{"n_layer": 9, "d_model": 320, "n_experts": 16, "experts_per_token": 1, "d_expert": 816, "d_shared_expert": 0, "activation": "gelu", "moe_layers": [1, 2, 3, 4, 5, 6, 7, 8], "router_score": "softmax", "normalize_top_k": false, "routed_scale": 4.34, "balance_loss": 0.000693, "balance_bias": true, "router_z_loss": 0.0001, "router_bias": true, "init_std_router": 0.0152, "lr_router": 0.000549, "n_head": 10, "n_kv_head": 10, "head_dim": 32, "vocab_size": 23213, "norm": "layernorm", "norm_place": "pre", "norm_eps": 1e-05, "positions": "learned", "qk_norm": false, "attn_scale": 0.177, "tie_embeddings": true, "parallel_block": false, "init": "normal", "init_std_qkv": 0.0246, "init_std_o": 0.0246, "init_std_up": 0.0246, "init_std_down": 0.0246, "optimizer": "muon_variant", "lr": 0.00807, "lr_mult_o": 2.0, "lr_mult_down": 3.0, "beta1": 0.93, "lr_head": 0.00715, "grad_clip": 2.0, "warmup_steps": 200, "schedule": "wsd", "decay_fraction": 0.683, "decay_shape": "linear", "final_lr_fraction": 0.05, "batch_tokens": 65536, "seq_len": 1024, "doc_mask": true, "train_tokens": 377600000, "steps": 5762, "dataset": "wikipedia_en"}
Below are experts of layer 6 (counted from 0) of a mixture-of-experts language model. Rows are named up (a neuron's input weights, with its number), down (a neuron's output weights, with its number) and show model dimensions 160-239. Each number is 128 + 24 x the weight over its row's rms, rounded and kept within 0 to 255.
Before each expert's rows: a language model's description of what the expert responds to. This comes from a sample of Wikipedia text that the model never trained on.

# expert 1
Description: Numbers, percent signs and punctuation in census, demographic and election statistics, such as 95.5%, million, km, household counts.
up0 [111 173 133 135 132 170 135 101 108 126 167 178 144 131 152 120 163 158 141 125 126  81 106 134 114 190 107 102 146 133 133 135 171 104 139 103  74 133  99 117 140 165 115 118 115 141  95 143 121 131 130 124 141 157  96 106 149 149 115  81 122 117 122 141 130 144 122  93 119  90 117 136 149 110 131 170 130 129 107 121]
down0 [133  65 140  94 151 138 106 117 140  95 139 121 126 127 115 114 148 110 103 151 128 126 157 120 123 160 129 104 111 122  81 126 132 128 121 118 127 107  90 145 119 124 140 127 107 108 131  97 155 161 142  97 130 169 136 133 131 115 149 164 125 103 134 155 141 133  79 150 123 166 152 115 123 116 162 104  61 134 156 141]
up1 [159  95  90  91 124 114  90  97 116 114 129 107 135 126 149 135 108 146  95 144 141 115 112  90 122 118 117  93 122 142 139 119 166 163 130 132 116 120 100 116 174  89 124 133 159 119  93 150 122 146 137 137 127 153  97 108 147  88 139 126 136  88 159 144 128 138 133 134 145 112 141 130 106 174 146 129 154 123 139 126]
down1 [111 130 184  96 119 135 103 148 119 137 112 125 122 120 143  89 117 114 122 126 146 120 177 194 111 161 108 147 166 120 115 120 157 156 138  78  98 122 128 111 122  83 121 126 141 124  97 141 117 130 145  91 136 178 108 149 171 128 152 130 162 153 108 108  93 136 163 124 146  90 134 147 110 117 141 127 148 108 133  77]

# expert 0
Description: Line-initial dashes, field labels and line breaks in infobox-style lists, such as "- Phylum:", "- Owner:", "- Coordinates:", "(age".
up0 [102  70 123  92 155 105 108 143 125  86 104 110 121 138 109 103 138 150 136 163  59 147 131 132 130 119 115  98  96 154 150 121 128 141 126 132 135 125 103 140 101 100 151  83 154 145 151 131 136 109  68  91 149 140 196 123 161 136 135 126 101 136 147 123 130 129 128 146 126 120 160 100 123 147 151 121  95 164 116 127]
down0 [117 115 114 125 109 145  84 163 128 132 126 131 110 103 137 130 141 159 118 123 114 113 168 166 124 104 113 137 156 119 122 131 129 117 109 152  83 166 165 120 121 150 140 129 123 145 160 143 112 135 144 126 102 186 142 131 141 165 117 160 118 121 144 108 136 122 144 107 106 126  97 135 157 142 118 117 121 136 138 168]
up1 [140 132 137 105  96 105  99 100 113  89 127 112 162 131 137 137 110 132 130  83 152 167 104 166 168 140 120 112 101  65 127 157 154 126 158 124 132  94 120 142 152 130 165 119 141  92 114 132  97 109 117 101 106 115 143 151 132 110 111  87 119 125 120 165 144 165  88 126 164 100 136 126 131 157 155 116 118 123 140 148]
down1 [ 90  91 147 156 170 181 133  77 140 154 158 107 154 142 126 118 142  82 146 152 152 125 107 161 151  81 125 127 112 126 113  85  88 105 114 154 137 110 123 153  87  97 125 125 135 101 113  89  90 148 152 132 128 136 129 194 118  78 142 150 129 145 110  89  96 117 132 135 151 104 138 182 140 172  77 127 161 112 139 116]

# expert 5
Description: Possessive pronouns and 's in biographical prose, especially his after he, as in his son, his successor, their, her.
up0 [110 144 123 115  83 148 153  98  98 130 138 120 121  85 112  88 104 126 128 123 134 167 100 120 129  85 151 144 141 124 109 155 168 143 142 132  82 122 154  93 145 149 130 150 130  99 133 141 187 128 112  99 139 141 146 164 171 138 116 156 133 144  92 148 113 131 130 139 101 132  83 103  66  91 184 137  84 136 117 155]
down0 [145 121 116  93 119 101 112 138 144 117 140 104 159  78 157 129  77 176 154 100 136  97 156 105 124 118 157 135 156 143 138  73 120 113 124 158 111 117  56 155 137 117 125 116 115 125 130 148 152 147 143  99 121 149 105 156 113 156  74 144 153 127 140 118 131 141  85 117 112 113 119 118 133 141 130 122 133 134 184 125]
up1 [115 179 150 116 121 136 151 142 147 119 142 155 162 105 145 120 130 102  92 141 136 127 103 150 159 118 107 134  87 109 142 137 125 103  98 131 114 160  97 175 148 115 141 111  74 102 127 109 140 161 128 141  74 154 105 127 139 139  90 118 109 169 167 190 109 109 132 116 135 115 122 120  65 144 159 134 109 130 143 142]
down1 [ 93  80 130 134 121  82 152 128 134 155  94 110  93 162 138 106 153 122 106 126 118 101 103 108 158 111 150 132 147 112 153 118 108 117 113 177  97 124 120  97 152 140 136 184 108 117 100 163 128 140 101 160  90 133 135  94 150 114 132  80 163 121 160 124 145 124 180 106 131 152 164 117  88 104 121 135 101 126 132 121]

# expert 10
Description: Sentence-opening In and prepositions or articles like during the, under, in a, plus first syllables of verbs like ac-cepts, per-mit.
up0 [128  98 134 155 143 146 100 143 127 145 119 101 158 148 145 106 108 131  79  99 111 119 148 132 104  73  97 103 123 163 132 165 123 119 131 113 186 117  70 124 106 107 101 141 138 129 133 138 106 110 118 146 142 188 138  90 122 132 128 117 107 152 140  85 109  99 129 152  96 109  75 115  96 128 141  81 132 114 122 171]
down0 [ 89 163 182 121 100 133 111 141 174 142 161 137 128 150 171 148 116 157 163 145 172 128 104 128 167 160 100 124  95 149  97 127 142 142 139 167 119 134  93 156 115 125 107 120 129 156 162 119 120 107 131 142 147 146 125 120  78 128 107  85 167 136 138 112 128 129 146 140 129 135 126 132 119 133 121 103 124  90 136 162]
up1 [115 145 113 148 138 158  79 129 134 101 148 166 118 133 145 162  91 108 141  90 109 163 143 104 120 127 147 117 119 200 135 140 118 133 115  80  73  93 118 170 136  85 149 147 160 140 157 137 155 130 130 145 144 125 142 107  95 141 147 137 134 112 144 156  85 119  98  98 128  91 111 108 102 116 116 104 147 155 137 145]
down1 [137 108 121 162 109 104 101 140 158 118 136 153 119 163 136 140 140 114  87 188 143 180 134 164 120 128 110 148 126 137 117  95 119 130 110 148 101  91 118 137 199 156 140 113 147 103 138 146 118 142 136 151 151 163  81 105  79 105 132 158 159 132 120 120 133 103 131 151 140 137 175 162 144 146 138 107 161 148 122  95]

# expert 15
Description: Consonant pieces and capital initials inside German, Dutch and other European proper names, such as Eintracht, Zaltbommel, Maschinenbau, Wageningen.
up0 [148  87 139 149 118 128 167 143  63 120 131 173  93 125 172 132 142 139 184 110 126  85 108 162 177 121 139 108 128 100 121  89 147 170 139 115 151 145 135  91  94 137 167 132 159 119  99 103 138  98 171 119 119 136 110  95 139 145 115 118  99 150 119 145 122 145 129  94 156 124  98 143 140 141 121 113  74 137 135 119]
down0 [120 141 124 121 138 113 113 132 151 119 112 122 119 141 120 129 123 140 112 152 135 124 140 124 121 147 202 147 145 169 127 178 144 131 119 137 192 132 123 157 130 113 116 135 132 111  86 161 133 114 113 118  82 135 135  79 107 123 123 110 135 122 102 134 104  79  93 106 133 105 150 123 144 147  71 120 131 151 105 100]
up1 [169 187  92 169  96 102 135 154  87 139 112 105 130  98 118 140  90 143 164 124 143 109 131  97 119 123 149 157 154 165 135 109 118 110 135 101 112 102 152 139 130 131 108 142 116 128 115 132  89 110  85 106 119 156 133 132 129 115 172 138 164 121 105 122 137 157 113 116 111 138 121 123 144 145 102 112 171 106  98 147]
down1 [ 88 132 130 140 142  98 126  86 150  85 173 130 116 102 117 129 156 138 145 120 141 156 115 137  84 129 126 127 134 159  89 122 108 144 119 163 140 171 113  83 109  93 115 138 169 133 160  96 144 126  94 119  86 112 115 117 131 156 105 132 116 146 117  86 154 145 147 114 130 111 106 104 128 136  98  99  95 128 148 121]

# expert 9
Description: Bytes of non-Latin scripts (Chinese, Greek, Cyrillic, Thai) and name introductions such as (born, quotes, and accented letters in foreign names.
up0 [ 94 159 126 146 132 114 112 142 125 168  90 124 168 103 107 109 124 157 145 109 160 119 106 119 118 131 139 153 177 128 106 134 143 107 119 121 124 104 169 138 111 123 140 112 132 125  79 117 128 116 153 136  78 165 206 140 113 117 107 147 128 110  93 139  90 130 142 122 115 112 124 112 122 164  94 155 125 147 115 118]
down0 [161  92 166 159 123  65  91 166 132 120 143 120 145 154 113 138 111 151 149 149 121 150 121 131 138 162 122 104 132 123 133 130 145 142 128 132 118 154 147 109  97 164 116 148 142 139 102 187 120 135 171 111 120 161 161 111 113 148 124 124 123 114 161 147 151 154 121 153 151  92 124  82 161 120 142 140 140  89 148 126]
up1 [149 151  89 115 144 114 135 161 114 124 133 113 147 114  80 178 123 108 114 167 126 143 171 147 128 119  82 100 136 120  98 125  97 115 142  92 145 127 141 127 118 143 155 127 149 120 152 152 129 134  94 151  63 127 174 125  95 154 102 139 150 153 180 135 108 107 141 105 133 113 136 116 161 124 115 112 113 133 119 151]
down1 [121 154 133 126 168 105 103 112 121 140 137 120 113 116 122 114  80  91 145 121  99 155 165 124 127 106 146 130 111 117 151 109 138 112 149 127 108 171 143  97 127 121 124 161 129 162 159 114 134 163 144 129 182 134 107 156 139 132 186 145 148 128 115 108 130 156 169 123 167  93 114  97 146 148 150 115  89 147 150 135]

# expert 6
Description: Mid-word pieces and first-name tokens of European personal names, often Slavic, Greek or Dutch, such as Kost-anić, Gior-gos, Rod-man.
up0 [180 135 175 137 120 141 111  86  82 120 126 148 127 149 138 119 156  95 112 115 164 124 122 130 147 106  98 125 144 126 152 154 120 165 102 114 113 172 106 127 152 107 161 140 148 134 117 160 162 142 142  98 145 146 112 123 158 114  69  91 124 106 124  83  86 117 113 112 169  99 152 110 122 136 130 131 130 160 114 153]
down0 [107 137 133 154 133 144 116 110 141 121 134 111 136 128 111 125 169 120 157 129 115 116 164 155 125 120  99 166 124  89 159 126 151 144 107 110 114 115 132 137 118 137 156 117 111  93 148 116 105  83  97 111 104 114 150  90 128 105 135 138 153 142 108 108 135  99 142 100 130 143 149 129 110 148 140 158  86 125  96 132]
up1 [148 128 117 108 156 140 106 107 166 147 154  78 141 168  80 124 100 105  98 113 116 145 132 130 161  91 126  84 156 142 102 100 127 127 108 115 139 121 144 128 146 132 114  96 109  98 112 116  78 137 149 137 101 138 133 102  69 102  78 175 116 125 123 111 140 154 102 169 138  92 114  90 149 134 155 110 147 144 114  53]
down1 [144 128 105 140 108 118 142 120 140 130  92 187 119 132 129 108  94 125 118  81 154 143 105 176 138 112 132 136  69 172 156 117 124 150 143 151 114 156 122 121 130 136 125 119 142 158 115 102 185 157 105 130 141 100 121 116 135 134 151 141 115 148 118 122 122  92 124 123 136 125 106 130  90 130 126 172 106 109 177 141]

# expert 11
Description: Single capital letters and abbreviations in codes, designations and tables, such as asteroid designations 2004 AU, FIFA, ITA, LLC.
up0 [132 104 108 147 114 144 134 122 155 129 140  93 110 126 186 116 123 159 116 120 100 140  97  96 171 109 109 117 171 129 134 112 124 148 118 131 140 108 114 110 120 146 201 179 133 116 117 165 122 146 117 131 142 133 151 155 104 126 109 112 117  96 133 111 171 125 103 100 161 178 102  80 114 163 140 122 126 161 146 131]
down0 [105 110 153  77  89  93 181 142 113 148 137 120 206 119 143 131 110 133 132 121 175 122 153 129 143  98 103 135  95 128 109 118 152 184 131 149 154 173 166  92 151 129 120 106 126  82 126 184 121 114 128  96 173 135 151 137 111 160 126 104 133 114 116 102 159 121 103 135 131 156 131  91 146 117 122  90 116 119  62 155]
up1 [ 73 102  92 156 151 121 114 147 189  93 129 126 140  92 146 154 137 102 133 161 166 144 142 130  86 116 108 118 147 157 124 162 156 147 137 136 120 105 145 115  86 128 114 104 115 179 101 172 140 152 123 126 140 194  89 114 157 135 164 130 116 120 157 155 121 141 117 131 151 125  97 113  85 119  97 137 132 170  87  95]
down1 [ 73 143 128 190  84 111 124 151 149 106 171 120 110 171 148 150 117 135 123 115 100 159 125 138 114 175 164 103  95 153 136 190 106 151 113 143 155 153  76 142 155 106 149 128 158  97 125 145  89 138 132 151 150 167 123 133 110 148 144 136 125  79 124 141 126 140 145 146  92 121  89 129 151 160 143 159 115 120 112 137]

# expert 13
Description: Pipe separators, line breaks and small numbers in Markdown tables such as track listings, episode lists and standings.
up0 [135 106 114  99 154 144 184 173 117  99 108  97 160 130 129 137 145 109 135  81 117 125  88 119 116 109 111 108  98 126 146 127 119 109 121 115  83 135 118 131 146 116  83 142 109 174 143 109 105 126 144  95 157 130 112 156 105 144 110 120 131 115 113 101 102 162  96 101 134 157 178 162 163  91 132 133 116  77 120 147]
down0 [140 143 133 133 115 160 112  76 139 137 101 167 143 121  87 100 142 132 133 121 124  69 130 129 136 130 104 148 119 130 121 124  95 103 135 126 104 148 121  89  74 136 140 167 152 112 150  99 141 126 139 135  98 141 153 100  70 131 176 149 154 112 126 163 111 113  97 130 107 146 107 134 139 182 114 135 104 127 106 145]
up1 [142  99  93 118 140 144 126 136 117 135  98 133 139 131 100 134 110 108 126  82 139  85 130 127 102 106 139  93  65 180 154 108 130 126 176 101 120 156 126 137 135 132 127 158  99 137  98  87 123 140 128 112 124 112 138 169 111 162 145 169 152 137  96 114 112  96 157 164  98 121  98 114 117 162 112 153 128 144 132 153]
down1 [153 176 129  84 132 148 107 105 149 119 123 147 122 119 119 138 175 143 111 150  83 162 117 148  84  80 133 136 123 117 151 120 137  89 133 145 141  96 141 111 136 102  83 112 172 129  98 164 153 161 113 138 145 121 139 158 112 135 135 101 107 108 121 123  85 134 149 161 145 106 146 137 138 119 143 120 151 144 100  97]

# expert 3
Description: Adjectives and nouns for colour, size, shape and material in species and object descriptions, such as red, low, elliptic, water, glass.
up0 [ 99 120 114 151 153 156 141 110 115 104 157  96 156 186 123 130  82 142 113 115 147 139 111 165  82 144 146 105 143 119 136 104  96 143 128 121 180 135 117  83 122 132 133 119 167 142 105 109 152 151 152 106 136 149 110 142 104 121 112 128 105 146 143 164 102 119 149 102 118 142  99 133 129  88 114 123 160 137 147 128]
down0 [139 152 142  73  99 127 109 153 119 117 106 131 129  89 139 116 141 156 172 114  76 148  93 135  85 147 113 122 112 111  98 153 139 142 128 109 182 100 138 149 128 132 165 105 183  75 127  83 136 120 152  87 137 116 100  75 102 106 124 123 152 138  86 173 139 126 100 158 119 103 164 157 111 138 145 112 141  83 106 111]
up1 [139 148 119 103 107 127 137 133 139 103 120 116  98 121 112 154 138 142 136 122  94 118 130 109 127 140  66 131 146 150  62 139 150 157 139 159 109 108 110 108 177  98 100 139 110 137 118 113 145 109 144 104 114 134 155 129 120 113 158 116 133  73 143  78 142 186 148  79 146  83  90 140 156 106  89  64 113 126  93 137]
down1 [104 101 156 116 151 132  84  92 132  94 146 108 157 122 161 119 129 172 113 131 117  87  69 148 126 114 173 140 125 124 148 116 143 116 119 115 138 161  84  76 145 135 112  90 134 107 180 132 144 126 155 120 137 171 101 161 120 147 103 123 114 153  96  93 123 120 132  82 127 136 148 100 149 130 124 154 111 118 168 121]

# expert 4
Description: Pipe characters closing table header rows, == heading markers, and sentence-final periods or line breaks ending table rows or paragraphs.
up0 [166 106 133 176 156 112 118 135 129 107 141 157  84 110 111 172 116 109 141 148  98 135 124  98 141 122 130 133 137 114 119 112 103 125 128 119  91 149 143 133 112 149 120 151 137 121 129  95 141 159 138 103 120 143 118 134 152 129  91 123  86 143 176 119 141 142 138 153  80 127 160 175 144 134 120 106 169 142  74 145]
down0 [104 147 151 138 163 136 116  98 107 166 134 156 113 129 127 115 120 152 107 155 129 104  99 136 126  77 131 163 156 143 136  91 139 103 160  97 125 110 154 109 103 152 102 115 148 148  84 124 112 123 142 167 130 138 116 162 129 143 138 102 128 165 122 125 129 189 148 105 131 140 123 136 116 126  98 151 138 154 107 186]
up1 [ 88 162  94 143 129 127 103 109 173 132 133 135 109 130 147 124 177 103 150 138 155 143 121 143 127  98 111 128 113 165 104 128 118 153 114  93 132 126 110  89  89 184 138  96  76 130 148 138 113 128 176 150 108  77 108 107 118 145  98 105 129 125 122 164 148 173 147 137 142 124 121 139 129 112 143 154 116 105 141 116]
down1 [136 179 126  98 112 147 136 167 150 107 155 140 112  77 129 124 126 134 158 100 110 147 216 139  88 173 127 132 105 111  87 111  91 145 129 127 131  95 106 174 167 147 178 134 112 144 131 134  95 138 119 109 117 102 116 146 140  99 134 110 120  80 121 129 130  98 146 164 135 129 132 103  76 114 115 112 156 137 147 162]

# expert 14
Description: Nouns naming people's roles, titles, relatives or organizations after the or possessives, such as Secretary, Commander, player, government, son.
up0 [150 173 121 160 106 133 160 130 121 136  96  92  76 109 145 123 135 146 137  99 146 127 113 147 138 100 107 128 128  98 101 127 120 160 168  92  97 104 104 153 121 128  79 122 146 119 119 110 139 156 130 166 146 115 152 118 160 118 127 125 109 122 139 129 143 105 111  99 154 127 101 124 137 118 183 136  97  88  80 148]
down0 [106 111 151 140 128  88 156 102 113  92 145 144  92 152 151 127 115  74 147 115 111 130 153 143  74 150 128 126 154 122 105 113 127 124  98 105 146 144 124 134 154 124 114 139 145 122 104 183 160 136 167 119 166 140 125 124 123 131  93 112 132 141 143 118 118 107 126 138 127 113 118 121 117 131 135 139  97  75 130 162]
up1 [123 144  92 126 132 106 138 111 131 137 151 122  84 101 119 146  93 123 170 128 138  78 164 154 118  94 150  96 137  85 145 122 140 120  86 134 127 131 148 143  80 126 139 144 105 148 151 114 122 140 151  80 158 137 114 141 114 143 169  89 108 118 121 148 150 125 108  89 140 137 173 108 132 127 135 141 128 121  99 130]
down1 [132  96 157  88 166 152 105 143 106 126 127  91 158  65  93 151 105 103 120 123 156 156 185 136 127 138 111  89 107 151 140 124  94 128 164 117 165 137 123 129 105 166 140 128 126 100 109 163 144 134 135 107 136 124 172  84 114 120 130 109 120 109 139 179 169 154 122 125 128 140 131 104 126  70 110 137 177 198 140 121]

# expert 2
Description: Past-tense event verbs and their particles in narratives and sports reports, such as began, played, knocked out, died, came out.
up0 [129 113 140 125 129 122 169 172  93 120 149 110  89 108 101 124 145 142 156 152 134 112 117 136  75 107 151 100 174 151 149 115 133 118 166 151 104 142 142 123 124  38 150 130 106 100 124 125 206  70  73 163  68 173 147 107 124 143 137 113 106 141 134 154 155 115 120 150  97 125 133 121 120 133 115 131 169 127 138  74]
down0 [117 187 110 156 150 101 155 113 129 151 133 121 145 202  92 120 137 100 148 118  74 131 113 136  96 131 155 141 150 117  92 147 129 128 114 128 127 161 140 128 140 105  79  75 122  57 137 124  78 107 120 105 144 162 148 138 128 162 121 146 118 116 163 150 176  94 142 115 133 126 138 124 101 119 117 158 122 134 100 111]
up1 [133 122  91 159 148  83 125  75 114  72  93 103 140 133 128  93 104 153 114 110 119 132 112 114  78 146 122 131 115 118 164 159 147 122 168 147 132 143 118 171 129 113 146 131 165 122  80 152 120 165  87 111 138 144 145 143 147 158  90 122 168  79 119 136 131 124 102 128 128 143 130 164 146 136 135 136 109 146 115 129]
down1 [131 117 202  87 135 106 110 152 136  93 187 138 118  80 170 127 100 129 141 157 139 139 131 151 100  90  74 155 126 173 172 146 113 161 128 101 143 120 151  99 113  92 120 147  93 124 148 105 179 101 108 165 132 139 154 152 172 157 117 118 120 101 131 143 119 126 173  96 110 131  83 142 120 107 147 164 114  97 120  84]

# expert 8
Description: Initial syllables and fragments of South Asian, Azerbaijani and similar names and terms, such as Se-jal, Be-kar, P-akistan, G-yan.
up0 [122 124 113 124 114 116 121 149 153 141 146 156 150 116  67 122 102  75 161 117 170 137 112 125 143 151 153  85 132 153 114 137 117 121 136 113 125 138 161  59 114 149 129 142  92  88 148 129 157 121 124 159 150 132 121 174 124  97 148  99 112 135  83 139 146 115 152 118 128 119 143 144  89 102 166 161 115 134 112 154]
down0 [105 153 162 147 128 100 158 104 153 131 146 118 134 128 146 141 120 135 141 116 102 125 154  95 139 162 110 134 149  78 156 127 119 123 114 156 121 161 137 169 127 120 155 111 155 151  99 162 162 120 153 167 108 130 108  86 168 153  91 144  85  98  77 119 139 105 110 163  90 147 144 132 110 137 123 118 157 154 110 126]
up1 [149 132 154 144 162 162 125 129 135 107 101 134 106  83 140 142 108 157 169 115 155 111 126 109 127 130 153 112 163  88 141 120  87 119 101 177 166 121 183 142 120 133 129 161 100 173 178 140 114 107 112 117 113 109 105 117 122 176 141  77 160 136 150 117 123 168 147 118 133 171 129 117 108 186 118 135 120 129 111 131]
down1 [143 132 143 129 146 141 144 132 168 137 137 112 129 170 121 146  97 111 173  88 166 160 102 166 126 105 149  76 134 129  97 126 109 120  99 100 133  93 104 143 132 165 119 134 159 102 116 168 151  92  82 113 169 124 138 156 132 111  98 123 153 116 119 120 155 138 100 114 151 138 121 162 129 102 142  79 102 110 119  88]

# expert 7
Description: City, state, street and university names and name pieces after in, of or at, such as New York, London, -ville, Washington.
up0 [107 110 118 117  83 133 123 126 112  88 128 147 121 141  85 147 162 164 138 149 131  88  79 137  69 111 104 140 132 129 118 154 137 118 123  91 150 160 116 109 117 100 115 128 143  99 116 132 153 115 128 114  76 167 125 113 118  77 131 146 151 111 123 136  96 178 163 150 119 164 130  91 123 116 165 127 121 144 100 111]
down0 [139 105 171 170 116 113 150 125 133 129 105  84 149 136 128 166 156 124 127 106 123 133  75 148 159 162 141 112  99 156 123 140 127 106 123 148 153 116 107 120 127 131 139 146 138 164 127 125 130 113 168 113 133 166 103 130 125 158  73 148 102 152 148 148 156  94  89 124 112 137  90 137 136  95 155 142 171 119 120  92]
up1 [128 113 149 130 132 131 140 148 137 147 101 114 116 169 122  95 115 147 141 135 147 115 111 101 147 124 137 106 100 110 115 101 111 155  88  91 119 106 104 135 101 106 132 135 183 130 141  94 153 163 133 109 130 143 181 148 115 111 131 103 103  75 136 120 129 122 125 102 131 109 120 104 118 111 124 151 153 141 119 140]
down1 [157 116 134  93 135 141 102 140 122 110 142 130 117 115 154 151 110  98 132 113 133  79 163 140  89 150 137 138 123 161 121 121 127 147 122 131 154 104 133 134 131 122 114  93 145 134 130 117 175  89 151 157 147 165 149  95 136 120 139  93  62 122 137 128 146 119 147 124 117 134 147 109 143 131 131 116 157 127 102 120]

# expert 12
Description: Mid-word pieces following a short initial letter, forming stems of common words, such as ey-ew-itness, whit-ew-ashed, sa-fer, ff in buffalo.
up0 [136 114 117 171 120 133 115 132  83 176 170 115 127 114 148 143 111  78 107 105 156 105 170 137 130 135 178 128 111  87  98 131 128 122 110 136 111 140  76 133 133 142 113  90 128 157 155 144 135 146 116 168 143 132 127 127 127 165  94  89 142 124 105 176 105 145  98 134 127  98 131  99  88 112 153 122 139 145 134 160]
down0 [154 134 142 137 147 134 138 128 123 119 112 110  99 122 168 114 140 124  80  95 146  89 119 165 107  97 137 129 118 108 114 112 153 136 117 145  91 150 138  85 126 135 155 135 115 162 129 131 120 115  78 104 129 145 134 116 117 114 143 142 143 134 155  95 155 146 123 151 105 119 127 170 136 139 141 126 173 150 213 129]
up1 [152 108  75 145 142 117 179 115 167 133 189 123 115 117 104  90 140  80 160 128 128 127 200 123 126 129  98  96 127 144 117 144 124 106 112 148 150  99 102 124 134 112 163 134 129 138 117 112 154 103 121 140 145  82 113 108 137 131 129 131 148 118 100 117 103 109  89 121 129 128 134 142 115 137 167 134 102 141  84 152]
down1 [111 152 130 119 133 119 138 150 138 153 153  92 144 128  87 168 117 143 151 100 143 101 119 130 102 132 161 105 142  80 151 114  70 144 109 159 113 100 119 132 117  88 127 108 162 142 118 115 179 108 121 147 113 136 159  86 124  85 181 146 127 158 163 108 155 102 158 122 112 105 114 105 154 151 101 128 135 135 116 154]